Weights of a small mixture-of-experts language model, trained from scratch on English Wikipedia.
Experts: 128 experts in each of 13 layers, a softmax router.
Below are experts of layer 3 (counted from 0) of a mixture-of-experts language model. Rows are named router (the router's row for the expert), gate (a neuron's input weights, with its number), up (a neuron's input weights, with its number) and show model dimensions 0-255. Each number is 128 + 24 x the weight over its row's rms, rounded and kept within 0 to 255.
Before each expert's rows: a language model's description of what the expert responds to; "mostly gets" lists some tokens that are sent to it at least half of the time. This comes from a sample of Wikipedia text that the model never trained on.

# expert 62
Description: Verb and noun stems. Word stems before suffixes such as support, own, tax, cond(emned), attract(ions), dam(ages), often after to in news and legal text.
mostly gets: " support", " own", " open", "ount", " direct", " tax"
router [132  92 152 132 160 140 155  95 115 131 102 131 146 178 142 153 135 167 132 134 132 139 115 164 114 139  55 165 109 145 172 153  86 111 170 123 119 139 131 120 155 122 106 132 179 121 114 170 100 116 135 126  95 130 159 132 114 141 119 105 111 144 107 129 137 102  87 114 124 142 151 114 133  99 108 170  98 141 146 103 105 123  75 139 103 109 161  93 127 122  93 129  86 126 138 114 112 123 105 205 122 130 126 145 124 142 103 109 198 130 140 128 129 111 119 137 117  65 124 139  97 147 110 131  91 176 135 118 134  97 145  72 147 139 119 100 206 150 164 117 104  82 114 125 196 134 139  90 129  92 121 157 131 137 132 124 128  84 121 151 108 124 155 148 122 143 101 142 114 144 155 142  91 103 126 133 143 117 153 148 152 108 129 114 145 139 141 133 114 149 136 114 142  94 110 118 127 115 166  90 104 128 128 128  91 131 125 171 132 103 162 117 166 104 135 145 110 134 106 122 182 137 147 121 145 132 103 141 150 105 131 168  92 117 135 157 136 111 139 133 137 127 118 143 106  88 129 129 110 127 149 119 123 141 162  95]
gate0 [116 121 178 111 108 164 129 117 182  73  93  89 114 141 133 175 132 109  99 117 145 117  87 135 139 102 125 161 146 131 144 142 138 127 131  96 110 105 132 108 158 139 146 169 135 171 178 143 113 163 146  87 125  84 140 108 146 123 126 144 126 158 120 158 109 166 123 143 149 143 119  96 130 154 129 131  98 108 169 124 133 134 114 172 134  95 143 150 138 131  89 142 145  79 152 118 107 142 150 124 117 130 129 170 127 121 130 133 120 109 121 154 119 152 108 148 127 138 139 138 132 115  88 138  81 112 137 107 138 107 121 129 132  76 150 122 160  79 123  96 123 119 100  99 183 113 145  92 127 119 149 197 133  78 147  96 123 143 161 140 116 129 133 154 122 132  93 139 137 129 128  74 144  99 123 187 160  90 110 127 178 129 114 118 145 112 116 159 115 110  80 143 148 147 179 123 116 131 145 124 109 134 152 133  69  98 131 139 152 135 153 124 113  96 109 129 121 100  91  89 172 137  63 137 139 155 121 130 125 138 132 154 129 125 152 190 120 130 148 148 110 117 117 135 144 129 162 123 132  95 134 139 104 140 145 139]
up0 [152  86 133 125 126 118 101  95 108 144 107 175 105 125 113 119 104 141 127 123 140 101 140 137 150 110 152 144 168 155 126  96 115 116 131 118 114 194 110 106 127  82 138 137 148 137 141 126  96 110 159 178 108 133 156 133 150  94 129 145 152 134 160  88 159  89 127 137 148 115  89  97 188 140 142 133 165 121 147 101 121 150 127 148 120 121 116 113 157 139 149 138 152 118 138 164 108 169 148 145 161 137 112 123 158 150 134 166  82  94 119 136 107 127 100 131 145 108 109 173 101 142 122 140  90  93 144 126 145 158 126 132 144 135 140 100 159 157 112 128 136 106 115 119 134 161 118 144 128 108 168 100 125 153 111 157 122 106 121  95 125  95 139  96 134 146  53  55  57 104 148 116 116  80 147 122 109  87 148 149 146 137  62 125 150 120 149 108 139  96 131 144 140 144 157 135 153 139 140 149 133  95 137  99 109  98 113 115 138  84 139 120 107 152 103 167 155 123 113 104 116 128 124 140 117 148 128 102 117 159 111 115 124  99  95  99 143 111  99 149 153 126 133 122  95 120 152  90 106 155 146 145 130 114  75 145]
gate1 [154 135 112 109 124 119 117 106 131 132 172 159  95 128 133 121 111 113  93 126  96 158 127 116 131  95 106 160 186 146 139 112 131 142 104 108 136 161 122  91 121 163 118 113 157 146 105 114  99  85 108 115 169 102 111 151 141 157 129 111 145 146 181  84 155  95 176 107 119 116 140 117 133 179 146 143 127 119 127 165 114 119 136 133 168 105 111 173  94 120 129 118 115 128 136 153 117  96 130 120 154 137 145 124 166 139 124 126  90 153  87  97 109 130 130 162 130 101 130 124  41 133 122 133  88  91  99 118 123 164 137 163  93 140 154 131 113 111 148 109 135 114  91 120 141 161  95 168 109 114 149  91 138 177 133  87 188 104 118 116 127 137 134 127 119 138 135 124  82 148 106 129  91  81 124 118 141 171  64 143 120 125 101 147  95 128 139 132 125 160 126 159 131 131 145 106 125 126 114 110 156 135  89 168 117 131 116 140 153 130 112  99 161 112 127  81 146 142 132 113 127 151  69 125 105 142 138 141 146 132 145 105 127 119 113 122 140 137 178 108  87  99 125 168  78 158 158 131 107 135 120 116 110 126 125 123]
up1 [177  82 136 122 158 119 139 144 117 211 139 114  88 106 111 140 161  74 104 184 169 134 136 100 111 123 169 155 123 150 130 115 128 100 137 160 143 120 124 124 148 132 114 112 166 111 126 151 110 148  96 150  97 103 155 179 129 148 194 123 146 149 148 132 145 133 158 136 141 124 138 135 122 114 135 157 109 131 166 156 114 146 131 130 124 107 150 135 128 156 171 126 130  96 140 124 102 144 125 115 169 156 128 148 137 176 128 142 115 145 106 149 136 156 118 153 150 118  60 129 116 109 128 134 154 127 155 155 137 108 142 113 143 136 146 118 137 149 150  94 120 101  88 125 132 113 117 136  92 137  94 158 101 127 142 138 109 116 148 127 135 119 135  98 107 134 151 120 132 108 136 150 124 103 116 147 114  91 139 150 130  87 128 109 115 129 141 131  85 133 126 107 137 159  81 113 128  99 126  72 148  76 150 118 153  79  99 163 101 120  94 128 117  97 112 165 117 137 106 114 208 130 125 116 125 147 151  99  93 146 108  87 109 118 134 120 136 126 139 133  97 148 161 144 110 153 124  98 150  66 153 149 115  87  81 126]

# expert 42
Description: Table cell separators. Pipe characters closing table cells, often after a closing parenthesis, percent sign or vowel-final word piece, as in "(RIAA) |", "2.2 km |".
mostly gets: "o", "i", " |", " |  |", " |  |  |", "% |"
router [155 139 141 120 108 112 151 108 134 124 184 104 144 147 159 125 140 182 138 172 133 108 152  73  73 161 156 134 166 125 138 127 137 156 124 186 113 151 130 108 150 149 161 113  92  93  94 133 123 130  76 139 107  97 128 146 145 166 158 134 158  72  95 164 143 122 124 114 127 120 115 128 127 146 116 143 152 124 120 115 108 119 156 181 105 147  91 135  95 149 158  83 134 114 138 109 122 132 128 111 102 158 117 131 132 141 115 109 115 122  75  86 153 159 153 107 130 107  90 162 143 156 130 143 108 175 111 108 106 106 173 154 139 155 102 106 110 110 151  97 148 120 121 137 133 160 153 160 151 132 115  93 137 153 128 144 128 118 134 102 111 146 137  98 136 125 109 110 136 178 154 109 142 141 130 141 131 127 123  70 107 150 134 109 186 152 111 118 115 101 137 105 146 102  93 109 151 134 135 135 102  88  81  84 107 140 151 146 153 133 103 191 154 154 137 126 128 137 135 137 106 106 121 123 105 104 142 122  99 152 131 126 143 157 166 100 135 164 112  91 105 108 167 130 131 126 116 124 155 160 128 157 160 100 142 149]
gate0 [166 151 132 131  97 120 148 105 136 141 111 118 141 136 123 144 178 122 141 139 155  59 131 113 147  99 131 145 131 169 136 170 124 140  90 102 101 118 110 131 206 122 106 145 160 164 116 120 156 137  99 140 135 151  84 135 122 109 128 133  69 126 127 146 140 105 178 129 145  89 130 162 148  94 104 143 165 106 124 134 108 183 131 110 105 126  97 109 143 124 133 133 135 120 127 178 136 140 122  90 108 119 153 109 121 170 145  90 118  85 103 163 117 163 124  73 162 149  87 105 117 124 145 119 147 124 131 111  96 123 144 123 132 150  97 120 120  79 155 136 109 131 164 127  82 128 101 190 104 119 119 100 131 151 134 164 113 137  63 145 108 115 116  79 152 129 148 145 126 129 147 110 126 136 120 158 128 119 126 140 114 100 121 120  91 107 147 128  98  98 119 135 126 129  89 140  52  80 132 160 146 119  99 159 103 118 148 130 104 138 105 151 146 123 113 105 137 140 125 121 140 124 100 110 149 120 147 138  97 123 130 146 135 141 142 120  96 109 166 136 101 161 139 154 112 108 143  88  90 118  85 156 100 144 120 131]
up0 [146 112  96 125 162 125 116 140 125 123 148 119 111 124 119 145 131 159 106 115 127 150 124 152 138 175 164 103 126 100 112 125 122 133 115 138 132  81 110 135  89 132  90 115 114  90 126 131 149 155  93 121 129 129 135 116 174  91 115 163 135  85 129  98  93 177 119 107 122 170 152  95 120 127 135 143 127 126 127 125 138 142 150 140 146  92 133  93  97 135  90 143 100 116 114 155 104 102 107 181 113 117 127 122 137 105 113 169  88 154 131 111 155  98  83 149 100  54 150 118 159 160 113 103 118  95 120 128 165  98 116 129 144  98 174 109 164 149 107 152 166 150 114 136 119 121 125 136  96 113 106 108 134  91 115  95 110 142 133  80 162  97 148 164 130 131 145 134 141 115 141  58  64  96 137 127 140 140 136 102 116 129 118 132 129 148  81 116 144 165 148 149 146 119 151 127 174 162 121 131  90 123 124 164 117 110 135 182 145 121 160  88 131 136 126 152 112 142 136 139  96 125 124 126  68 167 115 103 163 104 153 142 125  95  84 124 116 120 140 120 100 108  68  99 120  98 120 125 156 140 117 120 123 118 145 134]
gate1 [120 135 134  82 134 120 122 148 164 146 181  88 123 140  54 158 131 109 122 113 120 117 112  88 122  94 122 117 113 109 182 119 175 147 113 114 119 103 152 168 168 104 112 130 168 149 106 106  89 116 136 117 133 148 141  95 128 166 143 169 123 138 132 137 153 139 191 156 162 114 143 116 154 152 185 105 160 130 109 129  87 144  87 115  95 110 143  75 131 171 113 136 134 116 179 145 130 127 150 128 121 108 111  80 171 113 136 150 146 126 148 100 125 117 112 107 140 145 118 148 100 115 120 108 110 141  94 107 164 104 118 131 148 168 142 149 126  97 146 132 130 159 165 160  70 118 155 107 142  87 137 123 106  96 132 174 125 140 122  98 146 144 114 113 150 134 132 121 140 110 111 117 144  99 137 152 133 144 142 109 101 137 149 125 137  85 139 133 145 125 152 121 124 140 132 123  91  89 152 128 122  95 107 156 146 139 156 130 128 112 116 140 165 112 150  86 140 127 101 108 100 123 109 167 151 118 124 144 102 108 163 150  96 140 146 131 145 112 120 128 163 189 163 139  91  79 123 116 158 113  91 142 103 131  95 125]
up1 [140 127 142 149 105 142  81 121 141 175 119 156 127 122 124 136 139 103 154 122 112 125 178 170 111  76 111  90 126 145 122 177 148 118 126 131 109 136  95 122 112 120 155 139 102 128 140 151 148 101 124 106  99  97 142 161 127 159 109 109 100 180 150 159 118  99 176 125 143 156  97 106 157 112 146 146 113 123 113 125 135 161  86 107 136 159 151 108  95 147  81 131 163 145 150 130 124 133 184 120 113 114 106 102 106 113 112 106  94 112 115 114 142 110 134 136 121 160 132 174 104 106 118 117 139 154  67 110 111  99 102 145 134 147 144 121  64 105 139 129 123 113 110 149  99 140  99 108 165 132 110 131 131 129 128 140 142 135 141 114 114 119 149 125 150 142 140 148 121 103 133 140 117  84 112 139  75 120 135 110  70 123 126 139  90 150 139 116 126 120 104 147 127 110 119 148 106 108 141 115 131 156 175 182 104 125 159 181 122 124 136 140  76 136 138 133  80  96 176 128 161 140 134  76 124 150 111  86 175 113 130 131  72  99 122 123 118 143  93 156  95 143 159 117 121 102 169 138 123 149 187 139 133 132 114 109]

# expert 1
Description: Temporal in and quantities. Chiefly the preposition in or In before a year or date, plus %, until, since, times and month names in factual prose.
mostly gets: " in ", " In ", "In ", "%", " October ", " much"
router [129 112 127 128 127 108 131 146  78 142  89  96 126 105 155 132 150 140 107  82  68 108  97  86 140 155 163 131 133 116 119 159 150 129 148 110 138 157 140 118 146 125 141 164 129  99 123 134  94 140 121  87 141 152 103  67 164 124 119 178 129 157 123 120  99 148 104 134  93 132 135  78 158 157 148  81 115 167 153 125 102 156 101 111 139 133 101 107 125  81 108 116 133  91  99 126 123 104 119  70 124 126 101  96 129 156 158 126 101 138 123 124 113 138 123 103 149 137 146 138 123 126  98 110 145 124  90 108 138 133  86 119 134 152 114  89 121 146 144 139  91 110  82  97 129 122 131 102 125 144 181 107  82 109  91 138 121 116 113 141  78 138  96 112 110 118 141  91 134 116 151  88 152 125 155 137 107 160 197 119 127 161 112 107 136 113 147 128 139 153 155 170 132 126 111 133 169 133 157 137 101 171 152 119 110 119 196  93 109 171 132 130 136 163 120 136 145 123 152 119 146 129 125 106 108 120 105  99 114 123 141 176  89 119 141 167 163 152 120 107 164 142  95 123 134 129 141 133 127 140 157 150 148 137 138 151]
gate0 [ 80 130 107 138 141 137 160 107 145 115 163 112 126 157 140 172 124 131 129 108 108 163 145 162 110 111 154 117 147 124 128 109 147 114 144 181 155 116 116 118 108 190 192 109 162 132 114 140 150 117 133 119 123  80 159 104  98 103 178 116 112 128 105 135 121 112 123 107 130 136 137 146 115 117  95 141 114 117 162 110 161  92 177 106 171 161 127 127 133 114 150  96  96 111  99 140 144  79 126 137 149  95 143  82 154 135 156 105 126 170 108 126 175 158 111 159 146 107 130 135  90 103 157 140 120 129 174 100 105 136 109 142 107 135 125 141 148 126 141 145 175 147 123 127 132 124 146 105  79 124 182 140 131 101 123 152 108 152 142 100 140 125 128 125  95 133 115 135 129 133 149  93 142 104 130 142 108 154 153 113  91 118 111 132  78 147 125 107  96 137 157 130 126  81 162  95 132 117 100 154 130 128 102 101 159  88 132 138 126 149 148 108 142 106  89  82 155 123 127 129 114  99 124 141 148  74 101 187 119  85 116 138 113 116 129 133 107  92 139 144 121 136 171 167 157 112 149 159 106 156 132  83 158 127 145 108]
up0 [103 125  76 103 126 141 190 180 105 181 127 112  73 121 191 118 139 102 108  69 141 157 115 118  84 159 132 127 122 107 106 128  99 108 111 116 122 128 103 117 127 130 131 123 126 134 133 118  94 103 144 112 111 112 100 159  99 108 173 143 178 162 143 133 134 122 155  95 116 177 129 136  92  87 118 100 120 106 131 160 118 138 134  97 172 161 154 110 105 106 138 120 148 127 114 171 197 171 118  82 141 156  98 107 136 136 154 133 101 135 121 134 106 154  94 139 134 109 100 140 122 108 150 112 157 139 138 150 135 134  73 124 109 147 138  88 160 115 104 147 121 158 137 103 130  99 104  89 126 140 131 140 112 145 159 137 104 168 143 151 119 110 155 138 100 144 147  99 122 110 183 132 113 137 139 150 144 137 106 114 165 141 148 106  97 164 171 136 117 161 136 117 115 131 136 125 108 129 111 138 130 101 157 103 115 135 169 105 138 127 147 112 159 116 117 151 118 176 139 115 129 160  81 114 109 138 137  93 136 118 140 127  89 136 127 150  98 110 122 131 134 147 133 148 144 167 122 155 100 119 104 179 158 129  97 108]
gate1 [118 107  70 136 113 120 123 116 104 164  73 146 127 103 139 156 122 123 115  83 149 113 112 104 140 118 112 121 101 119  95 125 142 143 106 116 139 128 159 139 119 120 165 122 116 128 134 153 149 121 160 134 111 126 109 135 128 162  87  83 106 123 122 131 108 155 183 157 118 108  85 146 123 148 112 187 183 157 117 115 101 166 116 110 100 119 142 121 111 158 118 147 110 113 141 111 121 172  87 108 156  88 137 125 172 141 111  86 141 135 166 138 116 122 119 110 149 197 117 145 107 151 132  96 118 113  95 113 148 153 136 110  98 119 140 146 138 116 116 110 169 125  89 100 124 109 145 134 107 144 120 154 110 141 118 137  98 135 144 132 104 195 115  87 146 129  93 149  95  89 113 160 110  93 124 152 116 137 117 157  93 119 119 116 145 130 163 103 143 112 137 146  98 111  96 115 137 110 102 132 119 122  84  95 140  87 178  93 158 134 136  92 137 104 150 100 134  94 106 145 125 164  76 130 164 121 128 154 150 164 114 146 117 103 146  60 164 156 152 134 161 162 112 121 116 120 122 112 154 118 117 154 143 107 134 147]
up1 [161 109 152 139 130  90 137 111 120 115  99 109  77 110  98 105 122 133 111 112 128  82  94 126 110 164  98 139 116 117 157 140  84 177 105 125 153 103 133 117 136 159 136 156 132 133  97 114 138 160  88 124 174 101 165 115 126 152  94 134 167 119 114 173 195 132 129 135 168 126 147 140  97 134 185 122 164 127 115 148 118 130 116  99 114  98 116 133 151 123  98  87 140 125 124  89 125 112 121 119 133 116 128  63 165 131 142 138 132 118  99 113  96 112 112 150 119 128 146 116 188 103 181 101 120 104 127 167 171 166 154 125 117 177 133  87 140 162 163 128 143 136 128 116 119 153 113 106 111 138 133 131  92 116 117 153 123 138  66 130 130 140 134  87 137 110 107  94 122 133 108 118 130  93 110 112 173 173 122  91 103 180 117 154 178  92 103 128 159 111 118 127 121 146 123 143 144 122 123 159 143 177 144 129  97 103 161 159  93 153 102 121 109 108 110 148 157 123  98 125  95 146 120 125 145 129 137 112 146 130 129 124 135 156 141 114 116 132 147  95 144 103  97 184 131 115 148 137 134  94 153 137 116 132 139 118]

# expert 51
Description: Cast-list as, table dashes. The word as in cast lists ("Ghita Fokri as Sanaa"), dashes and empty cells in tables, and bytes of non-Latin scripts.
mostly gets: " | – | –", " v.", "|  | Republican", " | - | -", " | -", " *"
router [105 164 133 104 129  89 111 131 124 146 137 126 140  87 109 119 135 129 100 128 121 155 118 161 153 163 166 117 120 132 131  97 159 158 103 173 150 137 146 114 148 118 103 113 149 135 119 135 113 132 133 121 112 149 123 120 119 137 147  70  87 116 102 117 106  95 120 191 162 142 170 155 111 105 158 121 102 110 119 114 102 100 135 162 115 139 130  83 116 148 151 112 122  71 160 152 109 129 125 108 112 176 142 136 124 110 192 148 143 128 118  88 152 110 140 175 119 150 126 164 170 131 102 130 150 127 132 112 102 167 133 151 112 136 129 117  94 138 154  94 114 116 131 130 121 130 169  88 150 190 168 129 128 113 146 153 140 134 143 124 113 148 147 114 177 110 128  86 121 124 122 156 166 146 101 109  99 150 124 131 139 135 109 120 144 183 102 148 139  90 160 122 160 107  93 123 154 116 141 165 136 120 100 120  85 129 118 114 140 143 122 156 103 122 111 101 110 121 104  74  97 164 160  93 104 161 186 145 124 135  88 131 147 114 142 176 125 140  87 162 119 134 165 136 145 158 101 146 137 143 120 108 146 158 116 164]
gate0 [165 141 105 138 107 135 129 141 118 169 132 147 130  85 108 100 123 143 177 118 110 132 145 147  84 120 116  99 105 139 108 121 137 136 126 143 129 100 111 145 105 112 168 127 104 115 196 134 117 113 163 136 124 126 151 133 194 113 135 134 103 116 127  91  81 197 131 131 147 141  99 146 129  94 103  90 121 169 168 166  96 144 146 134 149 143 134 158 128 145  99 121 110 135  95 110 112 150  96 133 142 157 130 124 151 155 122  68 139 105 120 114 131 113 139 156 169  94 103  87 165 126 105 131 102 150 130 116 122 128 152 144 134 106 138 130 138 119 131 133 118 127 121 158 106 106 115 143 154 168 165 141 138 181 138 177 104 133 132 129 111 100 127 152 134 114 154 126 147  70 151 114 111 165 103 120 118  98 123 139 157 121 171 110 132 130 104 136 115 100 145 121 135  87 151 113 124 164 103 119  91 136 132 122 165 156 110 173 154  80 125 144 105 131 178 120  97 116 121 103 110 158 131 164  91 117  95  65 148 124 134 167 137 120  78 103 102 154 138 163 133 160 117 157 131 149 140 120 132 120 154  92 140 139  89 145]
up0 [132 171 131  95 136  56 133 145 138 145  71 158 123 146 152  93 147  91 161 159  94 144 106 119 138 120 132 111 136 126  52 151 150 132  95 153 120 134 142  74 119 120 101 128 109 179 132 160 112 120 132 124 110 147 113 131 131 126 127 135 138 147 130 144 107 112 124 157 167  69  94 110 111 117 115 145 168 163 134  97  79 144 122 113 158 124 137 153 102 131 109 159 132 144 129 131 129 100  86 110 148 126 104 153 126 153 125 133 103 100 126 121 124 150 135 113 120 109 119 114 116 128  92 121 129 130 113 127 170 130 141  99 160 101 139 129 160 149  87 115 120 116 112 115  70 145 154 148 156 129  76 164 158 127 128 118 137  96 111 152 152 119 123 145 171  99 125 138 112 131 157 139 176 129 163 124 125 175 100 136 167 134  98  95 111  56 147 129 138 143 117 100 118 136 136 132 116 135 140  95 105 150 141 118 125 120 123 131 132  69 160 151  99 115 132 112  69 208  92 131 158 168 127 111 119 138 116 131 160 131 114 104 129 102 104 133 101 145 114 145  95  93 129 137 171 122 171 135 125 133 127 138 138 127 124 114]
gate1 [126 155 119 115 109 118 115 124 111 109 127  85 125 151 126 128 122 114 127 171 134 138 126 130 134 107 131 143 124 137 109  86 145 145 141 106 102  86 144 104 159 134 119 114  96 150 118 151 161 103 188 152  82 179 126 113 161 128 124 119 151 113 155 110 117 155 134 156 108 147 167  93 102 102 123 121 121 141 133 143 141 164 129 125 122 151 121 174 104 102 147  93 163 111 123 118 160 118 151 166 175 114 139 132  97 117 106 129 107 120 153 150 105 135 114 130 118 116 137 162  99 148 137 101 177 167 126 130  78 108 104 124 124 105 115 167 142 161 114  89 141 151 114 156 111 143 158 151 107 144 114  93 131 156 114 204 159 114 139 121 141 124 123 172 109 125 110 119 148 122  94 117 193 120 104 141 152  83 139 141 123 119 146  94 127 148  82 146 157 125 104 134 113 145 154 133 154 124 137 135 125 147 125 119  77 137 124  88  73 130 102 160 160 176  92 106  81 109  97 105 124 111 143  99 145 122 133 115 110 147 131 100  95  97 129 124 124  56 134 157 113 126 153 154  94 124 186 121 141 162 121 133  90 155 130 105]
up1 [174 134 113 131 129  89 152 138 161  73  84 160 138  98 115 154 131  91 141 147  79 115 116  93 156 117 156 130 119 156 124 159 126 101 103 134 126 103 129 169 163 158 106 153 141 120 127 139 140 137 103 135 164 123 144 122 120 134 106 145 101 158 116 137 102 133 118  87 152 158 102 168 146 144 144 100 124 131 125 169  73 107 129 130 172 113 159 200 123 132 126 125 123 128 100 129 120 181 109 133 133  96 140 123 128 102 132  94 139 108 141 141 109  88 122 151 152  83 115 127 163 124 139 144 112  92 121 112 109  82 143 138  83 137 130 141 111  82 147 120 115 139 140 106 137 168 131 134 106 159 110 164 106 133  99 105 114 118 155 130 115 155 113 128 148 104 114 113 166 139 159 165 126 167 142 132 158 194 129 165 108 117 115 138 114  95 135  98 174 130 140 132 126 148 152 129 110 131 125 120 157 135 136 120  80 158 107 119 202 146 138 100 120 146 149 138 119 105 158 115 123 118 124 107 149 132 125 151 141 126  87 129 125 120  92 109 138 147 145 130 170 103 102 127 148 198 100 143 138  90 187  98 147 133 129 112]